Experts of a small language model: a variant of SOAP for the experts.
Below are experts of layer 6 (counted from 0) of a mixture-of-experts language model. Rows are named router (the router's row for the expert) and show model dimensions 0-191. Each number is 128 + 32 x the weight over its row's rms, rounded and kept within 0 to 255. Numbers have three digits each.
After each expert's rows: a language model's description of what the expert responds to. This comes from a sample of Wikipedia text that the model never trained on.

# expert 0
router:087154137145123154151077190114088103107127096143158156169097063129153153119123108162089107119057135149172088118142125156111107099119157178128180163155170178111125164130109111143137130127107138143123161113102116175165165089084093058162077120180079083135157146144159085083092158124157165111165167099101108155110181157074152150152139124104081066103094159147131152114086110148104143104185108143159130106128169150089149148108175116111131241109092097192161123154074099133133146088094136143103170137117083127171174174122165092164158161172149105118109086160088154086138176158144161102
It responds to: Countries, institutions, proper nouns

# expert 15
router:088134166125089169158072164096094092106123104170149172153113117139110149133117138144082148135096152149185108114155135178104103101145144155168170161169143180097112156133151093139132132129094128148114152104097103162180165101088096063156093100175075101151161159124163083060092148098136172086179139109125141171137163170068171164177121119086085072110097160148112170104098101150131129090192112146166133100143165152092106168089137086094148195104082086158184133160104097136119137090090171151094157143115119105171179171155121092162161172184168090126097094169096160115117166156139163125
It responds to: Empty cells and clause breaks

# expert 12
router:147127120065118129106086154073105127136163128148160187153120107197107116137141110127093070193165171100155103095188178141078095102133124126128117142153151144134155163123117093155160079171127132189088150152099066138141131076105105087184107084128107087173162144131128099124143163066144150081157149148073087154142123119116144127134057109057106099086097161098087127088115078128102115124135093139140111081152175098134104137115172083159138179106107103174165159185105103185084111106118155126084168124116125133158171148171074093119171152184158117090079109156112202147142133149158163140
It responds to: Articles and line-starters

# expert 8
router:126159150061045162130110201115102050147095102127187138150121103113160138129092137097103104099130171125157099079139124160125124120141166207138180081159161172078130128127138105136102093099148147106090136173079147146149179107115131121168142095155138111101121138145171103084130127090148132085146156166155162180150170180083123107192111123084093099132082176081106109104155049136100134103108116136184150115130139171053131154123121092083116134089104077174185161127099106115074174102117129141111135076116117047157112148155098129146160161117144105099124128174096134136158173155115188153
It responds to: Inner pieces of names

# expert 5
router:105171164110076158167109129091115059169112074193158126150091087154129168111100122122101113120122139126147086114097201142130111092162152142164187149173096134098162112194109137158100140188120127086072155109111111140138161103103192120161094063168116124159132145153200149080068139123122148098121110124157164160141139193130172161158060096110109127133104188087098132135094102130117117093121090172179091098121170137088179170087124094114157100126103102108143105153103106144119162127091196145109140082134062165148128148178139106218131139136168073111121110150101148137110079161134145126
It responds to: Mid-word fragments

# expert 3
router:103152131150096159166093138112092105130083084141127195191153116128114122107131177101117125098075163124165075115146197190065091094142142132192155118147117167078142133124160090107139139167146107180152159137100102165179169118098098082131096121193141143135193143132192096089069126110174145126143154174131199164127150171116179155149135110138084094046106179157124145130125128123151137107179141167151142091187165100068127155085116113133158135097113099166165159141095115108083115111083183134127131094105059124175119123139134066168166149141137088125130150145076158105144164120133162130
It responds to: Word-final suffixes

# expert 13
router:091149174128094173159083167103101084098121093178166162152108100138105162146128130163095159135106153157175122110150145161103099087150140169159166163161150175092100149127158086132151106139107136158107172111106097154176164099079104068158092102167080080135153167132150093071102145096149164085174140123129140174154170167078176171173115116088082069119079168148114164109101089149117138100180105159161138102132174158090116162093137090104145194093076089150191126153094104138111138091073157146102153141122108125176171172156127090154165180176164092121093099151085162121126167160149158111
It responds to: Closing quotes and cell starts

# expert 4
router:108172161071127132093097150115099091122085119140168136175152117113124120100117135156102154160126119054137100159150162162120120100158098142142134158199146168133098071161103097154130101193181125155097184107021133179135168094101134137125136117104147064093100196097150076101094143127185111064209134145091104160140191154124155172175087121122128095071106150131124119118107112146145159108154111153125155130106166191086101132101180136150169179084094086092152149156141093160090098149084129153074156149133101114160142103098138115139153143118142120052096125104119144110166176174131153106
It responds to: Section headings, line breaks

# expert 6
router:095152164122103164150069169112088082111123090173153179157098112132105150138116145148100160146101156158175111106146147165099104098158141158162171165163155187103106153140158103133135127122095139149114171114104105169178178085086100069159083100170068086150151161132165078082090151092133175091180136120132135168149157166080168167174123123085089081108094156150106161109109099139123124095197100154170132104134167146086108163107135084104140193096081090157179130164084098140108134090087156143105153142128110103172182177148127087162162177178173093121091097162087158123122166162146165118
It responds to: Dashes, numbers, table cells

# expert 14
router:090152173129090160152091156109101090108119101173161167160107110127108149146128129139105160145097154165185118109139140164096098086145145153168174160160156172093097164129147091139148121127093132149115168108102117174178170088084090062160093102173073085149164164134164078065103143104138180079175134115128140161143147161083160168165119122078096073100097156147110173113108098149132131102180112146169132090136170143097115171099140095099140201100075077152182137164097096142108149091088178146106149139124113103183184176157128090160170171180172088129092102155084148112121172149139165123
It responds to: Parenthetical and biography punctuation

# expert 2
router:086142210144122123131084147110126092096110121150166108144154136114082083157134133131108138179128126149177092132162148130135159089168094168106192091147172149100133127146131081159129121111129135139171186130104145156133131090119141108119067138103116093153174152187163089085101108125130214111173101117134197144189095196092175183179118089146132087096080174078163147070135153168104122102154135142173146047112142101108150153111112085040169138101094087172145136134096149105119168101110120118128130127099073105160092185172150117156173157137161113134084079128108177109124111141133162102
It responds to: Word starts, sports-season nouns

# expert 7
router:107121159091124173151134176127103048079144111208159140124126099109138144151130103126129181145151168066142149140111126163127125092110106135138154090156106142096146166198104091151106105110152120124128128084104080169174153083094126085139097096136037099190154159108161119088132105121101161132142174135109130155163128152110137175161132122103086062104086176144087137137142106191091130124198129153191135101110137112131168166098125079081161153111071102137151146229103116165111097085110118104123179107112168108177138184117089144161141161191142097130101065101097143074124155149147121138
It responds to: Table and data punctuation

# expert 9
router:086157165116084169158096164101092082105128110176160171165103112144111158141137132136100146138101143153172114125153146164093106092146138158159172167164139184104117149135147090128144119141090131144111159120100110168193166086091103073154088108162071086137170173140164086082099158094140164088191131108122142166145165162086173177166108126075088072116084158151095161107116093171134136079191098159153144095146166147092110174093136098101136194113079090162160144175086105148115143101086163125104142148120099113183178165156125095149152185189166083128105098157085172122134172158137161115
It responds to: Nouns after articles

# expert 1
router:098122137138118169107095135117093145087096076144146159166101099102112129138050212155129122165143126097158131136127145133087132119224115120101139125152133158093125146122142123178191120136163074151160135083116089178131125091076169084124157125115095081176141157108124127099101106116130115085118088101113170168108102133101183140156112078106100112068107129103138194175101075190115178106176127168129130150129181094121076145099148119080133182046108110144138174142130128139140185123090179082104139042114127123151148124131128082152114180161185107146083094104110186073129135132154152117
It responds to: Prepositions and conjunctions

# expert 10
router:091167178122101144158089170113086070098129096158149159175108101110100162122132148146080172127078142153180119113141163190096095087136148177165155170174141183093126158147142095153126101129100132159103146098077111159191185096095088102157092109173083096134152163145149078068101133121131174098163159114112120159135147157086165186162123117095094076117115164142112157099085111148134148063159117155156128135148189136070102145093140081093146181102106079147182116151078101134102125086085162142107159152135118119173172192142111103160144175157155106120082134153084168093145150181137166111
It responds to: Foreign name endings

# expert 11
router:092149159113094173152085169096096087109122103167153169166113103145104144142136131151098153138102153159175118120154145189096104088150134160152156162166163177087110162127148099140143118135099133151118157099102110170190174091077103061158086103174068080133164162142160083076099144105148173083176122117123134178140164173075170173173112119097087081117101146148091182110093090148129130096183108162163141096138167153089114170094133097095139197091085087145165129151100104142111132097083172148098152140113113111183185171150121094148159180175165087121092105160088161114124168153147157120
It responds to: List separators and line ends